config.yaml
n_layer: 11
activation: "gelu"
balance_loss: 0.000978
scale_expert_input: true
tie_embeddings: true
optimizer: "adamw"
lr: 0.0024
beta1: 0.9
beta2: 0.95
train_tokens: 443800000
steps: 6772
Below are experts of layer 4 (counted from 0) of a mixture-of-experts language model. Rows are named router (the router's row for the expert), up (a neuron's input weights, with its number), down (a neuron's output weights, with its number) and show model dimensions 0-127. Each number is 128 + 32 x the weight over its row's rms, rounded and kept within 0 to 255. Numbers have three digits each.
After each expert's rows: "comes before" lists some tokens at least twice as common just after its tokens as in all text; "comes after" lists some tokens at least twice as common just before its tokens as in all text. This comes from a sample of Wikipedia text that the model never trained on. Tokens count by the router's weight.

# expert 20
router:125119166170115131090162139122153089104137089123091173083165173187148146141101123151108065107167164087089176122062096071181131140162157130146153107138118081113076102164184082056123160109158124161163129133139139114162124131104137196100138082089129157138165119149049125147163143140141109056172090137152112153079108118104223127111163165117111103164126148135110124102130144150127143106084
up0:130129131136129112133136150092134152163113140145135127126086066073101149086132100123049087197104139164105157111121139124137148139099178131111089118107111066124135198052108176184147157095149077112085183112076145177141132122130106087121133116136166110081131176144169159110084134072113112113119112126199163150083130119174109130150070131133139156117152101222085170168132150118070143136137
down0:193120103102111152208129134147182097135092147117078136129183063156175156114062157126109121155123163108141145129151120120100137175149124128144121158074127156122158226104078132134142104135097087151193136114095133108079120154143135092096153126169144132137101121130105127141196159109072137131205094072120098196105130138095123149117076139096145151089140088144123102107070089137148061146130
up1:135136120136138144142071128123119111152147148096160115190124088110139115173170160174117181182094155170118170143121165161065167168173159130143093187121078174096176152135090092183115156119155080112120119157130096074115084093111137102165100178177150086109119095132191144102097141130135167085134104104124126112159122130112098123058134150094051098095160145124095180098067073124127115108095
down1:138131112110066109156168142072100123101108080087145151178093044216092102143139136106161119081189172085144136129156177061131129111094137089114153159161120194109020101152118129160143141098121149166174130076148135122118112108139150120158145095113139105148098083130167153134121185153159101166125143107133134196110100088150095132113149129123151113147129165095150171160076085158144136126121
up2:116149164142142086155111106090118097139102107123174110071141167053080141148138171150140130166101132193081118143125134116120166162163117130130143150098059155154094103138183151134132143089165100136099093169101118061098163113142103174110139165127150108159122125097177161161066113173083169125109133156107127151144145146117161119126117168102096088101140090090122104166025126157222155129071
down2:136137112098152190184106084071097156158102201165144185151166105222146114109153156122148152145100106129106126144104067079177138112166112147132106153184063158135116101153106096089132136084128132114110102090103102116080099113114183099124109139110183131108100157123164140077101165168172147103082154123179096143072171133121120133068141147106126164113119181110134129126063183128142123140090
up3:186152125164106109109100165164114166189152137106111141163147072146097044098136159122188177084146162121202120182146162146100079128109117131106131111144143168090150144147088094148118097114100116138141099125143133099120074080162123135108118142131119109126160064117141098093126118106162109175103068149101101113170124120180046120127076150180147146122148171070116119198111076158176127115082
down3:080145118151106126153174182107159118163166147109187142142089093092041150210157102166094099118100139088119150122174198098151147155181130062127166134140090141124117113100097135163126087086136173161102103142119106126154127112089131132108125140095056087104124084119114152161106175161105111154172139162055126092157133129102135121126171089150111117129149203095133135101171121145104073124189
comes before: "0", "1", "2", "5", "6", "3"
comes after: "1", "2", " K", "- Phylum", "7", "6"

# expert 14
router:114076151148109146094137173105088123118106105088128161107183176135173127136143132139093088117158150136083147137045077084132154144179193153106158095094155117105088114158127072057126136116139138132138143146145129153171144153070129238127146129119125165124142133175101152139114191086134115103138115158126142193150122115153192116111176149081121154188126151167093091080137084153112096082140
up0:143190123088118111175083112101203135109110127193163142135145116097151121102180086143170112089127134082181117087168133121112159104136106134139124145101128134164157104100127164173109153078168151085091155133107190096130192157183104097170090122117174088166146203139114114153190082130151116141164091143140183030119092099124157113109136119094096100127108119080135137114111131070151111126096
down0:139126161144115066068102141143136164115119154118139093143137099140156057075163128185132141116164116111118152104101109081143140123198150122106168101153093084208104106118149101102152112140127105106099134133103158114124163126138142130176136131092104120118040097073083147165084110120100137124105154137151182084138148112166178089149113167181123137164082107183232110198094102138149097155106
up1:189172132088096090145100130065184140086150090106129168137136141132104061122166130180131129140166170111156127173156185126046109116072123102175129163131163084155168099100071117157120137114112145141160153135103120110161131123135118115121093111114193077141115135144114086132141135051188146154142065156153136074179115147110069106070181147132126145175130152109142076126120137069135126086116
down1:142129110157084064067139104113142137130148131106126170145111100135144117104149131159074121106116147108110143095128117100197105099167108092129165159115135066146158090106133092127212097095120104134111126135105135147167128174131149124118079128070125114103018149125110160123120145116142115110127154124141124042195140114138152138152120140224161113172087204176212133156082135146116127129155
up2:145163102101107100177174142015132072084153105104131156198123159063103131145123116173112175136145135087066123095126085097114165130109114175089148175134161128086111140121103164113129100135192133145084116093135136100137076159103112057118140148184080155151120143162105145103172185179102125129119125088089110108113081128121108147137146142152156111112146120193166197102097131162142139110148
down2:151139084117136097091133176181071181168191106091076149088137137090219113150124121143097140161098132107108108135126063129127102123114123123117138141174165133107145124070101148127189123080076126113148127177133124131133113095129127097150133114166129135125047121113121131157129093180108172139090104134076088075077183086120178169162108090099160121074168120156141134221134116130164161127125
up3:143158121064110103153068149121066162176171109111148152141125104095140091094127151137145171099124129096159158118141108131127134131124098172130125194154164115119131112124132202116096071074057158122105107109133120135144105057151076075141128153126115136183135060106108116132148031225116157123149129142112092120095132126147113142188176156153137125130107112139076149197090071104133116135109
down3:151168126079108079069160134103127149141139110122117132163106109129161109102231115174145125123134141127139149122122109119099139114207136112134186180183134110145087134081119095056188106067093134120057127155166140103188143164123143085110144147117107149131004107106105103108154107126076129111137112149127153124136167117098167123108138125149150133102122165163217138121094159118123124101159
comes before: "\n", "2", "1", "0", "3", "4"
comes after: "3", "6", "4", "7", "5", "8"

# expert 4
router:121077164123092130132143138119105119123107073069114195135126177113144115134182161156127116101131220115115138131095096099131129151150153183146110077087094094109125085106168078119120140078163196167148137146169141091191138141100157175154143072169152188138148145132094113149140179093148123094141059146122152161107141110142123142105160163051095140172124090152092090075126104148163071117144
up0:130148175119125108135167099078138149179127122115091178160114135130092131118165142176141151107148110115116143097105056101116124117124089176101155181072166072074111136103100148122130175131138141124085157175169181097170037147196085160116131178130178159127118164150078104094164215117166124156128087105175157101129107134124090112132136129099154125121113100149129164101108087209115088144138
down0:090121118103169145185123121174078094150175100230146137138153093051080098113170137087140160104115127152119146117108136131164129179107150088105122100173137123163127126129176123131159132103103135161105192148094080102082106097131154085161099122138082129139119162064164121138112059118114109135120103146109130078117173110144155127141027136158146161094183108170111166169162095152117186149133
up1:203104161132110147131028174184172136068187137106138122107087175147090134115107141146123102111137125102077144161109121079173161136145166126126140114155232130128076133144179114099154089107163126099111160092094138133153140100110159134089191084061159165069140113131131112192120073146130109117125135108115116130144122171107128139110130098138076143112120132120167059086071114140137157105130
down1:133159127143114115132102118109114200135137148120113142129119157130117164205144119135148056180106058191154074113120109122113091094080123112133144117128235156113108106118074097076055102114136096076169103152138146137100087117187126112174035123151104134132177125098132157118123165120178169165157181138118107155162116141117123103080125100118171132109153163141155137098183124156145105088122
up2:099156106064090106090184157101073135136095124120141158116143098147192162113143171095113127074122098157067130089114110123113129142126201141171139130124146091169073139099089121116127185169073120133111156156163131123160132134162106142121183162078033163130047098139135112145167131204112096098069100152115126120075124126146177168118107154140183173132125126142147175135109140109136100148096
down2:139151222162129062193170103127125141098102132135114184134078159161083126133128099059122158054099098183112145116092123138202122082104137157170171095125109151104135127161128131098165138152131116137165132111122107148081100156158077151126076052084119176118081139156123146161134080126144098151082155134160127120161120124154080145094143137053077108126138127080168121125117138145143132177090
up3:148080127159116125139136122097112127102117169143181122134130074095118155101096114170148107107144109154175115149156130097054090113121145133102125107114159154194119183230111080117059161074082087140151107128080166146084137141067133115143107138133078057191168155098145106148142141130082151152120083091108181178118096139118160154138120102130163084170126152095084133162141158164086096094144
down3:145198156134209116141168158176048129135160168121116106162072126097110123158162104074138112137116122139125163129079089108119196154152123111121109102121097116098121086114157162124181115205117136102104182153129115079170073100180234095138077146095142187126141114157121138118131094100149087113101159108160138142122098112100098090136078164113126128117139062158120127114115089166126141151102
comes before: "| ", "-", "|", "- ", "The", "|  |"
comes after: " |", ")", " |  |", "==", ".", " =="

# expert 13
router:109133130100111095064109118103139110136104114098131186085173141165160105113210140144127079087188146082105145112047149089141112186158183123162145122175119106120105159109144101071084115082118136140140142091171166114187143138123147166141166116077139128134096145150065159135159203142145115106091052165119140134089124112185185101107166174122107156171125145166093135157123119131107128086123
up0:151086163111121111084162176101115082206128155127172136076090155139106125178137196137100132083110083097150113113105078160145194103122152112117087118116145127109176110107139127112188084153142122118089113091127133154139138153158154049068182058156106128114179090156112089126115138142104124051132135098135111173101124110145167118155142132174148164121127190131106123089210139140139072108148
down0:126123087156113131098149122160135125116139122139133166174124156107196182168170076127090089124106143124140024119131166136146161127130090137107155123199179154116143133118054136162152102099099127152139115122160076122124099095108121107096161101138117136138094136162182152072197116138133184179125114079088143113116050159160121144092050134129126170084195102071113119163165129132156115128167
up1:144169112137119144183089081149106133187149158044119107145131118127148163169076134153136147195126121157135144158109112118118118234134163142095079105158135070083140097099188099122167150148120151100144136129172103093085128115101082127077200168124114126100077172153141129118112194137089149156135127149102092137178125170188134108090103176124148108129144134200069135128146141121119134115171
down1:115093171204111180125179065102101124110114140118172130113153155108179135139120119122103152090171083112093163144123075127122149095103114106070125158120115136140099095116177166072090159142155135175102122167099207184114096123154195165146123106169089109182145165107163101102148121148140130125173068085140089148110063089121122135098150135116129047135085095089106075100151157156149145121138
up2:182132157128128140116092088163162133083098133153156145112174123252157096091145118111112118214042137140127093173143070087105118119074102082118158190143100112140084133159147117127131139139136118120057047110126116106141137167109076124112161114213143125143159128179108103152134095145099136131141119146118075147106098103069111135173156147082133122130110151131143113144161145121124118162166
down2:151165212129102164140170110109092130108093080147121127079136086127154140148106120114120098158115121134180055117075138118087079115111057129125169122106123147110129137122143090093103141146211124106064136137162087150123135128105154072082093082155104110148121108192134160149124082165089095109159140099122148068176121142168152088185160147123113139168166127168139179168101123184185158168148
up3:137129143110142151206129122113139143098130133137144150127116160100098137155161172153099121194148157129140131130104143173076182134141143170107123115120103069109140141133155121154071145119147147112156164141113143180157151064062167121116104129104144072091118075200115165134119192086109124140121102102149144114145059065021136126186109071135082127145119163136150140113098061148066120093096
down3:106081119158122117164103028134139107133142157174151140116157072142163070138156152120143091148136185075130159181161086175113088134157178111149110164111074137153104141166136133132201125157152106184103094120114173099130171149122152120072117070119152145081126115073121103144073080100089119119121125113119120167121118144116172151136094090078100141086153115171126132190146171103135212117139
comes before: " | ", ".", "–", ",", " |", "; "
comes after: " | ", ") | ", " (", "; ", ",", ": "

# expert 27
router:133090136119109133091124128112117134125106107071120162123196137150174107117157147174119098119204217111091159160037132106113162191145193151137152119123137115100077127112140078062092134091139131151125170119157164130166150131095148211098142115103126164122138142149073142123137192119124130105133048171134149169099123119165166093117169190092096138179152103157089112131107103135137105109125
up0:092032139149121141134105135154146157067209143170081140119121137147100182138070180088140150184139163124096139110140116153120150134118132135114140169140197147147118171113091130124135150109114139151151113082130043193134090102099140099152132091100102175077157064107150181142146094133145102106147088089100084123133142168102152167172175089093088104148184158138095103080092147131102147129122
down0:114075157131099056120178187160093061160101077174176107121135134118128123089106151106110080117109206136114048186125148134133087102094164083169121147175142143107145125105099134161153094090137102112152145136077123155112104127131119106104149096155122129144085123097160172166092166119115142159100148121108069142158106144145170167117096151150123151155155132154157085209138180071126193121085
up1:065177137148114147138146157110117102162095126122157132149108112098129151183178123155099119076102051102154139147131158138112224112098083125081139084065168091118148150110128103146146170119145144116137161138078133118097121081091137106178133183136124144145165151107151126101165123162119134060120163139153124151139135068164161074135132058208084097157119139130157114110143166134078107219127
down1:092167097132137137107091102135151104104090094199141121154117123165184095138097163118096133143188100103101102131142066147137109132137175152132167130129166150133124109103119118090109100155135102137092140145154156113154094103086146237148128164061169064091167173197147124124103081132171178126143109135111202166175109109113157183105120132117081176146118074117090140149128102156090065127096
up2:157136140090145115093108127144159202155119102114144121129099146115130092132131143137146113167147133076120091064113151123174166133113131233090120161092143127130122153035065108110129096085133110127139171117140173114145109149113162192119156097113136161132142138067125165111113166199129090139116115104121202189066139131138139139134098071143068123129114130148148139115116076130211146191164
down2:156146138106095071087162167164126186140120138118196114167177093097187078111172119147168095101135112155129059146130151093157144139116149111124056072101112144135128154148155153137157154101150085078106141079098201092157145130142129146104145063090141145136066110146122107135069132116094132172101086081133151151130128122197064091139123140133120152193090142147115145110129149131189184143152
up3:044091136178113142147167095127125126055149118140061138188155119164150146118083170140080142124171212129092130126104195134100153112129147100203178108162140138149103147092128149114124165078155157171132146087145031106135116135105156096093110135116109143094177127155122145110155161120160113101107063148115109107104082187136130156154153156098092131153142120147136143122098104141073133076084
down3:111133087124147074171156123130172144117117159206126115121129117124132082158031139104123126124112150100101137115162149165138101122099146084183098098140139115148101165092094148177114114100072100201155143150128144165110099157151086092098144138132079186097142157129126142134163127135119102181120119145074078106136124159121162137163114166128167169142177107209113071198045133089124133112073
comes before: " | ", " |", ") | ", " (", "°N ", "°W"
comes after: ".", "–", "-", "86", "87", "85"